Below are experts of layer 3 (counted from 0) of a mixture-of-experts language model. Rows are named router (the router's row for the expert), down (a neuron's output weights, with its number) and show model dimensions 384-511. Each number is 500 + 25 x the weight over its row's rms, rounded and kept within 0 to 999. Numbers have three digits each.
After each expert's rows: "comes before" lists some tokens at least twice as common just after its tokens as in all text. This comes from a sample of Wikipedia text that the model never trained on. Tokens count by the router's weight.

# expert 14
router:436534479497543542473486484493537494454479477520498476515484510483487507450520483507525457496464497508478461489482523517509533549489491512505512531462513506473492501520499507499502496522508482520452540525489504493466495498510486507506489449495554507501507444501483501525489495472477495474475492469483498478507542494473502480523516503496471488499484492482500527510476529519507481480465
down2:491505502506505510497536494545489526496475519462460507502443508506447499511472519489531505496494480488573509499491521476493448491504457509482493492488490487502523512479494486498522514445509522501462516490438508500512477486490502519543508507489531499497509469499478501468523527514547493477472531498540482511485547534525443525467531502579466537497510544504483519504484543532501458493484
down3:488542534496513469515523498537473528500486485512539478536455496480533518545513495517530516460546466509465494539487487558512499563485498492515544490533515527491489483514512514530508512496498493511503540445525494544476505503527477503518453530470458447474523525503503445511472516528523476493487449540510509511494518486465509523468515523523485498506501514488493515533503498511455504530518
down4:443493481515484500457552449492508538466475498476451476491461440450496461535441510541501507527526523500497459507526520485494488523529505444512539532490549508484489497528494495510503514500494508470535501509517545471506485475515487510497508496508473520508483505510537506489503478496486525496535473494457514494479513524520485523534537497504524498484478477530515446529527484480534531471498
down5:502508503482479496498545533485523502503484484479489501508477512501527542511572488508442506480514522465528535482504523501481533520516532494464507538516531510479456446482498516535485480531487525497489469478505513490495500452510439482494471466501494442464506469519482498506496504468481470459519504540535500542492556537474474478465496511505508527523520537498498499514468519504467470504488
down6:522500503517534495476509508509485504523497497436486526497473488480524490542480510507514543527479503491468509520507484526529519549483476456492485509527533497503495487485507494543509519501527521535505431530503532494486501475507534503488514478499494552473496507463514500475451484487527511502500495495545481488503517536507513502489472524560484513507493507475477504522485476462491509484514
down7:490483528505490503489517495477509483475481515507475480442475492478484553482502493517522506501501484474510485488486539514519509515506530469510556505524514515494523492461508530511492501485511508524496494487543520461502519479486506497485499469468458533531489496466500481462509501492448489472470542502445496484506531485494457504494518484494514524522504517552546487494536476517535508445548
comes before: " the", " ", " a", " his", " their", " an"

# expert 13
router:478477488502512497488519487475533500532530497489470505495522515523507497467572506504497482456483455493470478524492528484526526496527533492495512525519476469444507506508504523470534493482562517502473507510469472463477484487512458498471587503506462529488430522506509473463487510534472488515484566470501524453460489518496524519496490462473467507483478523489481516466510485528557566521520
down2:515478527514468496499498539483480477536520506484480479528496507519508499487516511513490549512518491525507495521520471496528484489473544460498483502509452435504462480476549533462461523491458504520528496471485448517507527520478511512502491503533492507513489531489519512492498473478476488479504511553502531510487547516490474562522515525536478508483570490480518487483477518505488505497517
down3:513518506489477486505483496533507512471532479473516498499505541526515564521512527509511498499524542516480513499488463518498518490498489502522468471501504522499475491473506527479458507471524472460512547498502495465498494495499535495477478456492540473490521486529455483512511503505521487508512498503440522478507508511482480514458490492487523527477503505498528471500490531472497458515496
down4:490527474518481459473483539448507531501487445491463503506506549509491461483544516502525464547503506516478504535463488478546549498493474471515504540517482482498494477496510573462498538516501457494477537538492534493468536517501542531499513493464513468476472507523517497503444487483506469481551515489500532462466492526503498532542467539551483514516472475475494481488466468526489468469485
down5:464545521467495473476494469501491498541524495484463496494480475492464537499496509512554485474524543488568498491501540462475463502498530445535473521524525488505524450470502486488508537473483510476487536527515524509504479519552444474478604501497426483507514471528492455467502442501518451472514487535511492480503483473518488499522480544504508539524450511476455450484480495507494490493537
down6:517514464475481495486485507489485535497494515500525492506485487495481504512523483467470499528442537494488502489457487530461491516445526507471543526554527483513506486532501490500511491484483462523465543479479466512513484474501511520506473509509490429486482529495527472487466536485524505502482461497492533465503487537472522520496533504521493515483494410530503497490491485484496488477465
down7:497493485510485506492485522515496519488542517492536499510513487501470485558522536495492499512513512461497455525462417490481526511524535493498522462522469514479478538501510519496480517502501490511473518535530528527484544563482549489436464439497491497520504550496467486560501483546486509494494462497499500518490530526537501503500519512457516488510474486494511499473514475504514500500542
comes before: "|", "-", "born", "200", "201", "|---|---|---|---|---|---|\n"

# expert 3
router:490504509514497469479533521525504480487473513496474495505483502475467512537492499525478512514479461515538468470516501512524526505473471472522520490503449499482551499509504506497493505514490482484500500471558530526474536501476503463468514507496510439504516495516518524448506456547488478524501490457532507517493451491521527500509503481542534507529456535523461499514505504489462498482467
down18:453502495518492505532488475482504503506468503453491461476488523476502519550470489516471467542497513501518519509536433523476515508515501454460512538501524493491504521500557501514532493502485494518499541502504465504525513453466493508503510508538466516501514482495505453542532506476504483468494503500486530464503523478458539499541503499495471494500528520513460492471485481527487495532505
down19:501557465493504550550484516512474513516501508513497515472488485499545460493472480575490493484537467488489461447474531501509492515489485538454493475450524482503506500500515490501500507513522476502520478448523523504514522478465513527452527498504478486502514503505500489467480500517475503505487477506477516468512503509560542499490491532500528493465523513543501489487524526520482497514484
down20:518495518445495516455475486504461523471529497500497461493510492520509455516533498473490501480488527518553541517469521482494480476504489466469473513496518528515492537520496449439484461507529517463498493520499527503512482490506460525539529504529510478451491474507505519476480448511513533485538519548492512481488479462507492493482485517494496516508490478537458544547493486466508539473512
down21:513505484525492518506436512495497529485506523510514525522475504473458468470497490538498476525485458508516484497495494480509517501471481491514514497494506475487487528488449480501478442504542484521539455515469530532505483502495515477495545537521497508518494521522454511523523549513554460506486506494473526485482506464515490530518522533507502476452532544541522492464481519520490558511484
down22:557488528467515560503482503489485493486484484476505527536490487526508472492502504478496474481485483523518489451488491502484506489424523502482459488508524540454491470507514539456530460468502494488469488504528494474512558482489534547473522495499547524539523525474495457480490524496495500484512442518499486509500531491534532489539495529501458515509515480481506568509497486507520475523468
down23:458522529475515507507483516517457521537488483476434500506491479481538481540530501497508516502525478497508485496474479457490550536489534476512487523516511488477463490540521500506493553460467503466461501516541448507498441474504525515510495478477480484524571511466501494485522477474495513494515519468454529524468509496506503494500527506467522546533490476508517483510482464468473496487479
comes before: " ", " of", ",", " in", " on", ":"

# expert 7
router:521471511530512537515521472489527549534528512514514515522516552503497488453527496476469521504509483491484519516509496481493502468481517494494501510521482498512476465509510465496511500510525463524471477527494459510483491477498488556479487578544471521508490472496492517521467512502489513500498507482469467503473478500480501499521542483504481487491551480480497478533521510505511518517469
down2:487493508501508496517443482542488481486482495514493459486500497501495526506491498508489453521496483499511499504475538522483501533499517492506552502499481541505483550470469486505524522506505491495542504495529494504541528484520471470501478484491468479497507472458537458527481503489459518497450509527468529526498487495533533466525510478502515543486485486527490480447530487476507484491493
down3:548490493505470513529501502465531472476497472521495505521508497543492490503489530438498532506475549493469470476501471487515495494534496488506498516480464543499497451465529517516486533524503491548492518498557506500474489509527532509478445507466478522517531479525479491538485535457495499482449517453487529478468455516475517512488513532484509466526496447490512546485487478497483498475483
down4:503501496485493487476480472481468472488466493500508476530499519515522499500514461498504517455511523494450537487488510498480512495515481511488505495519480521495463491489526508520523516482485482514532501513493521506534523512504527512469495491541546484501539538539498546500497529463489507494522533494508522482454510459533541489526474519505502543509517505488480452524491468449518495510483
down5:533467529500499457496486473473491497514524493450494502507483510483491483517494481517495491500495559515535522544494479490471509512526490523497476500474479542456505450482507477479504475519501502505581439507493482490465530478523508492500500496520505515494530516520484550557522527515481506493496505500531488456462501456503479488504489492457508528512503494507540464473471509535488499499496
down6:515448480501499526521505535521515488544505526517474518437511493501496525512490482445502491498533423509543477491461492470483484443517488509504511472488502513533490444511482526478510513495496489492518535531561483448448470463511480525498537557493484440488464444509510491495535433485500514493506492517466489480508499527458443516497508508482516512525480519495539474515538528531503496445540
down7:497483496518479470488505520543479497530499482489516458496504533459515464521494492496441486486520539496518508489505509480496452468473504495508515517497540477530482516501455488475488514384480512505511463506515506454490536498484530499494485556532463477512515509468527514467465542518554472519492546479482502545523530503487540506473495487536526504485477501477520510491536527509487497502427
comes before: " The", " He", " In", " It", " This", " She"

# expert 10
router:501512507504501486522501504504479488512531505521482507481506459508518508547494521512514564508542543495536527481539502512475475520502478511547456485532532504541523511473543522529549529487433533476524495467513460529516513510480526520510490519452485484510525508483510487500526498511542508490521487514538490507523464517491487515502523531479492536494500486473518475505520504473525469509518
down18:484510484479473492465524480476487479525513520507476529487536506517555514496582537519497496501503452527503502454475519490506521503575492473501515507523450523505482535496538523510525529546517505512502489491503498520483434471512500520507484488559498482471487480517562443507492517528521483489457508501472509506505487499542507497509496504501489528492492503501471557508493482494561484492500
down19:497511487503516494484448485518504498488510546500467521511517529498499495510479502474567485508481442499519533511476459548495553511525460504506519470510506544501509508527512499501509478499524507496454510507531477482566495494508535481509503494509523487461488515494442499518544477489481455544488539531527512488504493496510493503465486520495519481507516500487497510491492511552490525447533
down20:491486480512493499497504508453496536540558496508482493518506538485471507527552525515482489509512523476500471473491508486486516516493460466499487491493501530476511512539488497447486531513482477537557522512544418492458513508516533512551523506496511479495527512479504499510496468535483498540499507474502479479457469507538523530508469467514515485499508497491490530510510490460512493538517
down21:527491527530523458474491494476465496540477487482499496485493504481496481488491506513512477528502492521558461507514527498438485521516495528506500516471514546504481514507521498461520518448493539521459495492482491513512484514510529516509492545490488547475486492486526542495482485502548531521525505508499486474478524466493476486487505473495522581517473468476532468486532507497504523506520
down22:506512479488524485540464493502522458486503499548510535490554498524524510493461493509516480453497520466507531499521548525469479496494532488527502529475476507516476493507513430548487485439494467511513458538528513518464502484492490480496486504461487500517470507521442501483501493503569497468477515526511462497470508508497563502501519482555512483526507469491504483495507518499472482517484
down23:508508486465530474534492517493457483529487509483514543508525519561481498531476512489483522533517480487487498472520492514507513512497535459475456501511471522495518548562518476461471491484468474531488473529512495491483503486488522509494535482495489516513483529486439497511469506513500547487490479488489469504499521522447530518491517508504525506534514516517493493475474519493574527464520
comes before: " |", ".", "–", ";", " |\n", ")"

# expert 12
router:494502492517530541479530464470527498449487450480506487473497455458522504522505526490485474464446506472542506502483549488507512484526535490481505512453477463481472482526455525520531507510506512489494494509491482515497544478539476478506485501464513503487486541506471531475504497478448516552508534516503472500473510533515536455500503425511486495493518503501419500519458481507479553476511
down2:498514527455522517467486513503512480487535512445528513407498479530498432508504497538519514487485533531529519489536480516508469435524488468464458467519505511489532508498503546462503544491514504505530507529496472481501488510500533525491467522519455489512526496515491493510531465490519487508489516513468505521509465532511460500506510499528446466534505491516496513524491493512499475448510
down3:444486503492531518508473492506513514511482467472454524502490492501534509519482496483509518485520501513486537496503513535518514504522477528500490470507538526499531480473484504490479514510485478490484471470490516525531487482500531461536478502495493511474441511462523471496491471472524481497486509526518505488486549492523475488505465541474494523463535512526489458526524510546476436558522
down4:502514479490540463496487507510493488506489498453500514483509485497518500487506521507464539513513515491509448521449473516479546519528484491499480505520528478518488557444511490507486483512514506487521519532507459504467490491518506484542515541520461470508486437520508470541538517496510519496508536528510494486496451508511506488508501505533478484518511542497531514442531482491508543471520
down5:521496485491506458479511491510535522464499494515497523511513493471534536503514533542491507504508480480535499474483459490464477496500497501586442502533467524571536453497497471493505484503481517506485492524503513489489536497512533494507519487492521495465518521502476472485445488483527531483495498485496509507526484479485468510513518501535480478472534542519476515525513521470482505492446
down6:488468502527507477446513485495492485515521549417473517481496494499515481496534513507530496474523510500497484492498506532496478543491506519516463479532485455529515505495539510531464492484445486433490535458479499512492544519524513504485492501507482447456470521515481503513524508518515492468455498529515478479508501468518467512496536521506475506504512484518522485537498498461506524479555
down7:510506503474537491487460514455498477518515477471467482576512529518494529476434522519490535495490496514488539502489486494480489508544487503461490545484511527518511484568522486483475534503486479526469535524462456512490477514493508488543505503501488535489497483497471453511486494510456477514501490529463513452530543499498481503499490512507497526510501533509526525481499521479507466514491
comes before: " ", " |", " |\n", ")", " United", " California"

# expert 15
router:487496478524477528539494470507475541517510495515472477543474495510531445479494477463454536523520506497511486489512516502527486464498478490494474514452490539506538471485488499510512502508491481472486505465494509495491509530482463482497511532547498514470513542514473510497491487489456543478503535452515517523458451464495518476521501504505470470525478500454510523504504468521509510506496
down18:496442447505504492515497499520530535512509512502460527473434471467521479520520499481508525463489527537470512554517491452521524506467530530506537483498514492504486502450497461478524484511459493504519480510534504492459492435510522508528525523466508503479486508492488547509560540507507502487472492496463494488554485494453500488463504509506501496480532444517494497499530510489502491463484
down19:554497515469463467503506506505485513509514469522483507514517486513489434525525501523485466526463508501496492494510487503509472486464477506503501472502482530486510571532530509529498582514510527497517469497502500524568485485480477441524486514496486506525467501491495494518495501515517499492523484473477455494505515477506430472496446510515532481518451528482477502510471528483508517508498
down20:501475493456511475488462532498486517534496478449495444560484480538513510460471494482443472522503506474500537527493493489473543529525497492449454475532469525477451509489474513553464496502503491523490483497485453484522488503537502471517523527484512506503504470497529522501525511534515484469503537505543507480442511517462475470511483514422461491494472512524517492480486483492490518501524
down21:485473518484458523478538530487461448501503534525479545493498548495493491476502467502502536481531531516516484429486470469494513473500491493477527519462509484481506468509513514529471520507489515498489517478507462544486450466496531474495480541473492524489463499472468511495462505559453497457523503499558472493502510521500516500491525505504512478488506501502498522505521521462513540493480
down22:521510501486467506463495547499486484509528476561488485487490522481515508504537488527519547496485527509562470508506532468481450503471538480462482539548487459548514489512509436472502511515490492503503490564546552477482480504510550473522522484466521472519558475519536497496483485475509516502481505489525481514579475544493522518449513478491492525489512508508577490526506537545515533509505
down23:516492542505465478521488453500488453462467513500484497508530515491503512494492491508503501512458548463479496519522497478490490545523511408522504502511499519490514537510466490462486484466549502481524486502476478518562477501506490535503474502526484517513527502498503493563493527501509474502528510401501537529497470506520533476505494544496497504523477491514496496522462502565486536523498
comes before: ",", " of", " and", " in", " were", " are"